Weights of a small mixture-of-experts language model, trained from scratch on English Wikipedia.
Size: 8 layers, vocabulary 32768.
Experts: 16 experts in each of 4 layers, 288 SwiGLU neurons an expert, 2 picks a token.
Training: a variant of Muon for the experts, 619M tokens, 9660 steps.
Below are experts of layer 4 (counted from 0) of a mixture-of-experts language model. Rows are named router (the router's row for the expert), gate (a neuron's input weights, with its number), up (a neuron's input weights, with its number) and show model dimensions 0-127. Each number is 128 + 32 x the weight over its row's rms, rounded and kept within 0 to 255.
Before each expert's rows: a language model's description of what the expert responds to. This comes from a sample of Wikipedia text that the model never trained on.

# expert 4
What it handles: Word-initial and mid-word pieces of foreign names and transliterations, plus opening quotes, slashes and CJK bytes, e.g. Ch, Kh, Sch, Mező.
router [182 159 111 136 134 144 199 120  85 105 125 131 113 176 165 155 160 104 102 102 167 180 107 180 138 142 114 170 137 134 126 169 133 174 150 133 141 106 180 139 108 143 119 131 128 105 108 119  82 174 133 104 192 115 171 180 122 235 153  98 126  37 106 133 194 122 134 133 156  88 143 123 138 105 128 187 139 127  89 135 168 185 153 107 155 139  96 125 146 156 136 181 156  99 107 159 106 166 136 176  81 145  99  97 163 174  98 166  94 111 173 142  86 115  73 112 118 129 131 189 162 151 131  94  68  69 133 101]
gate2 [107 128 129 123 156 148 224  94 139 129 156 144 133 121 139  78 105 176  33 165 133 115 124 132 118 105 130 160 147  83 203 155 106 179 115 121  88 114 115 103 163 140 148 151 151 143 148 112 114 154 228 107 116 133 114 110  65 106 184 182 173 103 142  91  83 140 138  78 107 154 122 151  98  94 101 141  88  90  85 185 188 183 134 111 114 166 139 217 135 107 141 111  45 103 135 109 146  87  65 122 122 121 175 129 156 129 109 166  92 122  86 171 114 159 117 103 107 137  77 147 135 160 172  98 101 106 107 133]
up2 [ 91 177 127 148 155 160 176  71  80 125 137 111 135 134 124 118 190 140 148  55 161 122 120 104 161 123  84 195 166 115 151 108 144  41  87 138 151 138 152 142 107 115 139 104 147 133 103 134 171 115 132 109 108 158 120 108 125 174 123 183 163 103 137 112 158 127 159 120 136 151  75 131 113 142 144 106 141 144 116  80 130 125 114  93  84  86 138 137 126 108 163 170 136 105 115 168 169  94 120  81 123 106 134  93  93 133  97 150 137 141  95 144 163  91 121 193 130 129 125 110 145 127 127 117  83 164 157 141]
gate3 [138 127 133 157 162 119 139 160 161 151 163 115 132 156 157 130 133 102  92 109 111 195 131 128 175  82  77 140 128 133 120 125 143 113  69  83 148 113 177 115  94  96 145 121 209  71 153 124 105 110 106 163 106 158  96 138 137 108 138 121 149 122 177 120  60 122  73 131 166 129 108 149  87 145  74 142 112 162  95  90 150 138  84  91 132 162  83 177 122 144 106  57 120  81 150 114 144 102  90  85 127 100 113 108 185 170 147 104  77  82  68 161 142 112 131 137  77  56 112  74 148 159  83 144 158 227 123 158]
up3 [171 132 194 199 177 137 118 129 142  84  91 154 156 143 181  96 142  98 140 187 156  90  49 155  73 145 110  68 160  87 156 160 166 106 128 135  83 113  81 115 110 100 196 121 141 159 111 169 184  73 146 139 150  74 100 139 147 135 161  95 124 147 173 148  83 102 151  97 140  61  90  87 136 119 128 117 184 157 121 134  81 156 155  73 142 162  87 147 142 146 125 103 146 163 169 110 149 128 178 118  92 105 130 125 108 117 124 157 114 118 118 202 173 171  82 117  45 108 147 144 111 110 183 151  72 100 150  83]
gate4 [155 158 137 148 125 115 129 182 145  75 159 167 112 145 155 128 157 123 102 192 156 185 162 132 145 106 102 125 140 148 175 165 121 104 122 143  59 115 112 126  99 165  93 123 138 114 185 156 153 143 114 107 104 143 162  51 113  76  97 134 129 114 161 103 132 155 117 177 115 112 126 125 142 111  55 134 141 101  93 139 131 146 141 156  83 118 133 125 151 130 142 144 148 107 150 185 133 148 196 134 123 124 156 135 168 130 156 126 124 193  82  49  83 163 125 138 136 153 146 145 156 169 208 102 145 194 177 132]
up4 [122 203 144  99 200  88 129 100 172 127 149 145 155 136 161 160 130  46 101  90 143 162 170  85 176 146 131 141 146  90 177 136  83 146  92 140  58 119 134 161 112 161 138 133 161 148 186 106 137 126 153 141 156 157 161 191  56 190 119 126 166 108 167 216 119 179 123 139 105 135 130 150 136  97 105 167 136  31 158 129  96 154  61 140 144 135 153 127  74 143 153 133 123 132 190 173 177 145 113  92 148 142 122 107 161  72 169 125  84 142 152 131 125  96 148 115 113 144 132 110 123  49 157 126  97  97 165 163]
gate5 [152 144 100  71 125 141 184 132 105  99 177 117 111 129 171  74 105 141 143  72  75 116 129  90 134  84 184 144 105 103  74 101 116 119 169 124 128 111 153 143  88 135 158  97 119 130 104  92 156 108 115  93 203 115 120 118 160 162 127 146 137  95 193  73 145 132 104 152  93 120 144 114 152 126 186 144 179  99  98 134 153  79 118 130 134 121 112 151  93  79 150  64 149 180  96 103 173 144 154 136 142 140 116  86 152  87 105 117  40 116  86 154 127 135 134 126 202 133  66 115 128 151 118 123 150 141 167 109]
up5 [112 191 130  98 138 182 101 152 159 114 138 147 148  94 107 101 117 166 116 159 171 103 117 142  90 186 145  81 104 125 125 112  90 110  92 138 155  56 113 120 144 117 106 158 191 154 174 102 129 130  95 109 119 166  97  98 124 195 117 134 151 106 173 133 132 131 132 101 170 110 135  44 113 105 153 112 137 200  94 163 106  91 149 127  57  83 113 147 154 150 142 134  80 101 146 147 121 164 122 128 106 127 112 120 132 171 175  67 114 132 124  81 178 182 102  83  90 110 150 117 132  97 114 130 144 116 172 134]
gate6 [146 174  52 176 159 124 147 142 100  68 134 121 128 100 152 103 144 133 147 154  78 163 132 137 168 158 104 136 137 150 255  99 105 159 132 148 149 121  58 107  80  86 170 100 147 158  81  84 147 155 157  98 153 108  78 162 152 119 153 128 117 166 172 122 132 119 132 138  96 136 144 105 148 134 111 155 175 113 138 127 179 113 125 153  72 144 114  97 113 154 143 130 102 121  94 158 186 126  94  99 180 121  63 175 134 100 151  83 138 126 127 153 184 139 216  96  89 111 136 119 129 169 155 147  96 123 105 156]
up6 [188  69 121 108 118 152 106 167  96 108 117 123 129 136 102  93  87 190 154 169 169 131 126 138 142 190 113 152 135 108 160 182 102 110 111 130 142 139 104 107 142 115  91 144  97 104 111  66  96 155 141 138 166 196 155 110 146 105 133 100  65 123 105 111 145  60 114 104 120 143 154 142  96 133 155 143 113 126 127 181 137 110  99  88 148 193  97 108 176 161  96 150 125 180  84 164 109 139 116 161 104  88 121 129 136  85 113  81  80 156  84 154 126 136 156 149 120 133 155  93 107 210  84 114 157 120 152  99]
gate7 [ 75 174 108 155 121 116 143 124 154  97 117 166 120  55 166 154 118 135  95  74 106  91 128 113  97 154 170 120 155 141 183  89 143 137 134 122 152 136 136  84 125 129 164  78 120 142 147 253 147  86 140 132 189 168 123 113 126 225 175 108 119 141 129 126 126 124  76 144 134 135 129 219 123 140 108 142 169 147  85 144 112 146 105 143 108 164  98 182  99 141 139 105  53 136 115 154 195 154 131 174 129 181 152 146  97 158 119 142 140 157  95  98 120 134 163 141  87 147  87  85 102 116  95 140 172  93 100 109]
up7 [190 134 128 117 160 151 112 102 152 106 132 102 169 139 163 107 150  91  71 148 181 121 132 196 141 116 109 126 121 113 145 144  68 161 173 163 133  86  73  86 144  79  99  98 118 122 132 142 168 110 127 102 127 134 124 116 152 157 138 203 153 102 108 105  98  67  76 115 124 176  93 123 137 132 159 149 116 134 182  97  62  90 145 169 217  85 136 106 135 120 116 108  86 137 147 143 131 110 104 152  75  78 158  99  98 138  98  89 128 155 163 139 151  86 145 126  98 150 162 147 148 113 154 113 224 189 126 147]
gate8 [112 159  56 126  81 113 128 110  81 147 136  83  98 129 101 170 147 101  90 125  89 113 135 134 122  83 172 190 133  75 149  85 134 113 167 110  84 124 132 164 101  55 127 126 130 119  96 106 142 160  87 124 203 122 139 134 174 152 150 140 151 143 107  77 104 128 120 100 121 175 105 174 125 108 139  83  61 172 128 150  87 188 181 189 149 142 205 157 153 123  81  98  80  97 124 128 119 109 157  92  72 157 158 121 121 154  99  94 143 132 103 110 151 126 121 199 188 107  93 110 117 175 121 180 137 135 160 101]
up8 [154 125 131 177 145 148 132 131 114 147  88 135 179 115 154  97 165 150 133 121 148 145 137 157 114  71 142 125 161  93  85 100  95 121 107  63 129 156  99 196 162 135 108 120 117 107 107 131  78 168 156  92  86  97  91 189 136  87 178 136 116 118 152 181 124  86 147 112 177 181  85 121 129 222 117 145 169 128 124 135  74 125  60 165 190 126 132 109  80 112 122 125 108 124 125 159 145 113 121 131 149 162  94 170 173 133  97 100 118 119 130  95 172 106 136 165 118  94 146 128 158  93 121 107  99 160 175 201]
gate9 [107 105 152 134 112 170 153 119 215  99 178 110 105 114 116  85  89 152 107 139 131 119 179 125  84 126  73  59 148  76 167 106 154  95 154 139  79 144  84 110  74  89 121 139 130 101 113 141 133 101 113 154 189 110 175 169 110 138  79  70 129 104 152 121  72 133 105 165 126 105  94 131 131 141 135 255 130 116 155 149 143  91 194 141 141 125 110 118 144 112 135 147 160 180 114 127 100 112  76 115 142 134 116 143 149 154 149  88 192  69 129 111 105 158 111 130 131 129 138 129  94 165 140 115 158 138 149  99]
up9 [124 134 118 170  85 168 197 114 132  88 157 103 153  66 103 141  91 103 133 157  85 108  95 182 110  93  35  84 129  79 158  52 145 118  67 152  98 132 135  94  79 142 115 102 111  85 142 138 147 114 133 172  95 143 193 114  79 103 115 118 141  81  92 130 122 158 160 141 139 137 136  93 147 123 128  69 125 163 162 154 139 181 143 127 145 144 143 110 134 118 189 138  49 163 140 122 117  50 104 143 151 163 137 168 160 154 121 132 161 155 152 135 102 118 151 144  98 111 145 142 174 107 148 137 157 131 156 131]
gate10 [106 128 204 136 142 100 109 108 153 102 190 160  34  82 118 117 112 118 125 145  99 108 106 131  77 167 134  58 115 101 192 109 147 179  92  79 131  90 101 147 136 120 104 134 101 167 130 129 100  67 111  82 122  98 179 183 140 198 176 136 119 130 134 108 143 161 140 155 102 132 171  92 150 112 133 165 131 135 133 100 162 109 111 118 121 163  86  87 159 131 130 141  91 142 121 163 103 115 109 130 115 133 130 158 166 104 137  67 123 138  37 115 157 111 110 156 139 142 136 154 116 145 136 134  89  89 178 192]
up10 [128 140 120 152 147 111 133  70 107 125 149 145 123  94 146  97 119 138 173 121 135 149  96 138 133 144 128 116 164  99  76 147 204  55 127  78 188 167 121 126 145  75 117 221  53 121 154 110 135  87  73  96 143 122  44 133 148 119 142 140  99 185 130  74 107 128 158 120  80  86 146 169 109  58 162 154 113  69 119 104 149  89 105  82 149 187 102 116  91 158 116 168 174 110 119 101 120 131 128 147 155 142 132 100 126 121 137 149 104  61 100 121  89 172 194 155 180 163  95  94 125 144 137 125  95 166 149  64]
gate11 [147 109 127 127 159 100 180 162 169 112  45 156 151 146 138 166  78 123  96 100 132 149 120 118  58 143 142 128 130  81 104  98 175 132 135 111 181 131 156 118 143 150 163 141  72 157 153 166 120  73 168 139 112 171 123 138  71 102 175 115 138 152 122 152 189 161 176 142 102 106 150 125  34 148 102 128  94 121 128 147 181 106 101 155 175 134  94 142 149 140 168 144 135 155 148  93 131 151 116 141  86 103 156  80 120 210 142 123 127 156 129 149  96 129 141 134 135 140 131 158 140  79 141  89 147 161  98  76]
up11 [ 90 121 161 148  83 150 100 169 121 172 164 113 130  91 118 144 129 107 120 134 108 112 115  93 139 132 143  99 187 123 166 124 114 144 121 101 123 113 179 130 165 135  90 156  99  98 147 111 120 182 138  91  71 134 135  72 126  97  92 168 108 160 139 157  92 150 104 144 108 101 179 121 130  87 163  51 118 120 147 139 131  71 153 195 117 150 127 128 202 183 107 124 116 140 115 155 139 151 200 111  76 160 143 104 149 132 190 139 235 141 117 172 171 113  74 123 107 174 123  59 166  95  69 126 106 125 140 161]
gate12 [173 187 114  90 100 112 116 125 143 118 113 158  99 105 125 106 104 129 151 159 142 131 118 158 150  91 131  84 170  99 135 148  62  91 161 136 165 112 155 209 122 113  97 122  63 144 106 126 192 101 180 146 110  79 170 156 141 155 156  62 112 100  76 165 171 110 137 142  74  87  92 191 173 129 110 157 155 128  92  87 130 102 112 161 134 133 147 175 154  68 134 137 105 152 109 173 104 131  89 131 127 151  93  97 163 179 123 111 134 103  79  92 115  71 138  75 162 122 111  91 154 157 155 154 175 150 158 158]
up12 [165 130 129 109 112  97 182 107 119 134 131 166 164 131 101 153 153 135 140  76 112  88 145 108 158 143 132 143  46  93 116 114  82 146  64 119 167 129 114  98 134 149 126 108 102 195 101 152  60 110 129 107 121 134 101 101 196 150 100 115  90  96  66 133 105 141  79 188 156  79 146 166 116 151  79 126 123 151 133  75 157 121 126 169 175 179  73 138 123 135 127 112 127 136 150  83 187 138 109 127 120 109 166 132  85 142 113 110 135  71 107 127 161  68 121 119 140  97 139 115 120 108  74 136 135  95 126 154]
gate13 [ 89 162 154 156 128 137 135 158 192 114  70 157 174 210 122 135 112 180  86  83 144 129 134 127 194 191 139  74  82 116 173 101  88  85 128 127 190  50 144 117 148  98  67 122 122  54 192  87 109 109 131 164 102 135 147 120 137 100 167 130 104 101  96 121 116  51 110 132  70 119 160 146 171 113 143 165 177 163 143 129 181 116  78  69 152 160 170  65  77 156 145 126 144 170 103 132 126 152 136 163 149  95 189 171 118 102 106  78  97 122 119 156 123 125 154 141  90 169 149 144 127 121 135  78  67 123 106  69]
up13 [123 127 154 125 156 118 137 150  98 120 122  90  97 146  55 128 145 129  76 137 147 131 191 122 106 146 142 122 107 171 135  94 161 128 132 114 121 141 134 159 126 111  78 164 112 152 112 121 152  89 165 155 178 112 136  66 137  82  82 161 113  79 132 149 152  54 176 147 168 138 129  99  94 183 141 126 184 153 156 168 133 117 133 224 202 188 111 118 151 147 127 159 123 121 153  85 106 155  99 105 109  96 134 114  77 166  81 116  79  99 114 141  75 183 139 158 201  79 117 160 106  51  93 124 167 141  79  82]
gate14 [ 69  92 174 123 132 143 112 114 139 134 165 133 128 176 137 166 114  94 120  91  81  70 146 152 118  77 119  96 195  89 127 139 152  95 162 152 153 170 116 175  79 131  93 187  88  98 138 159 108 161 121 117 122 123 103 176 142 108 112 135 138  88 112 110 161 116 154 131 158 135 149  86 105 115 104 132 175 212 163  90 140 114 105 132 169  89 160 140 165 121 172  83 134  86 129 179 143 139 155 158  88  98 150 109 137 188  46 144 125 109 123 153 135 129 171 151  88 113 137 172  83 119  93 169 156  70 146 148]
up14 [101 101 173 196 147 129  66 153  80 180  99 115 145 141 135  94 143 158 124 191 122 110 102  51  92 151 148 146  91 137 145 130 142 144 141  68 126 112 115 167  94 123  86 127 160 113 110 170  93 100  97 114 113 116 130 165 128 171 178 147 108 154  97 138 177  99 114 113  62  90 127 126 147  83 171 107  98 121 134 125 147 159  97 137 135  93 118 180  90 150 129 149 125 127 154 101 140 159  78 197  89 153  89  86 142 131  94 149 152  66 137 141 175 159 123 125 167 113  97 110 138 148 142 139  68 117  86 155]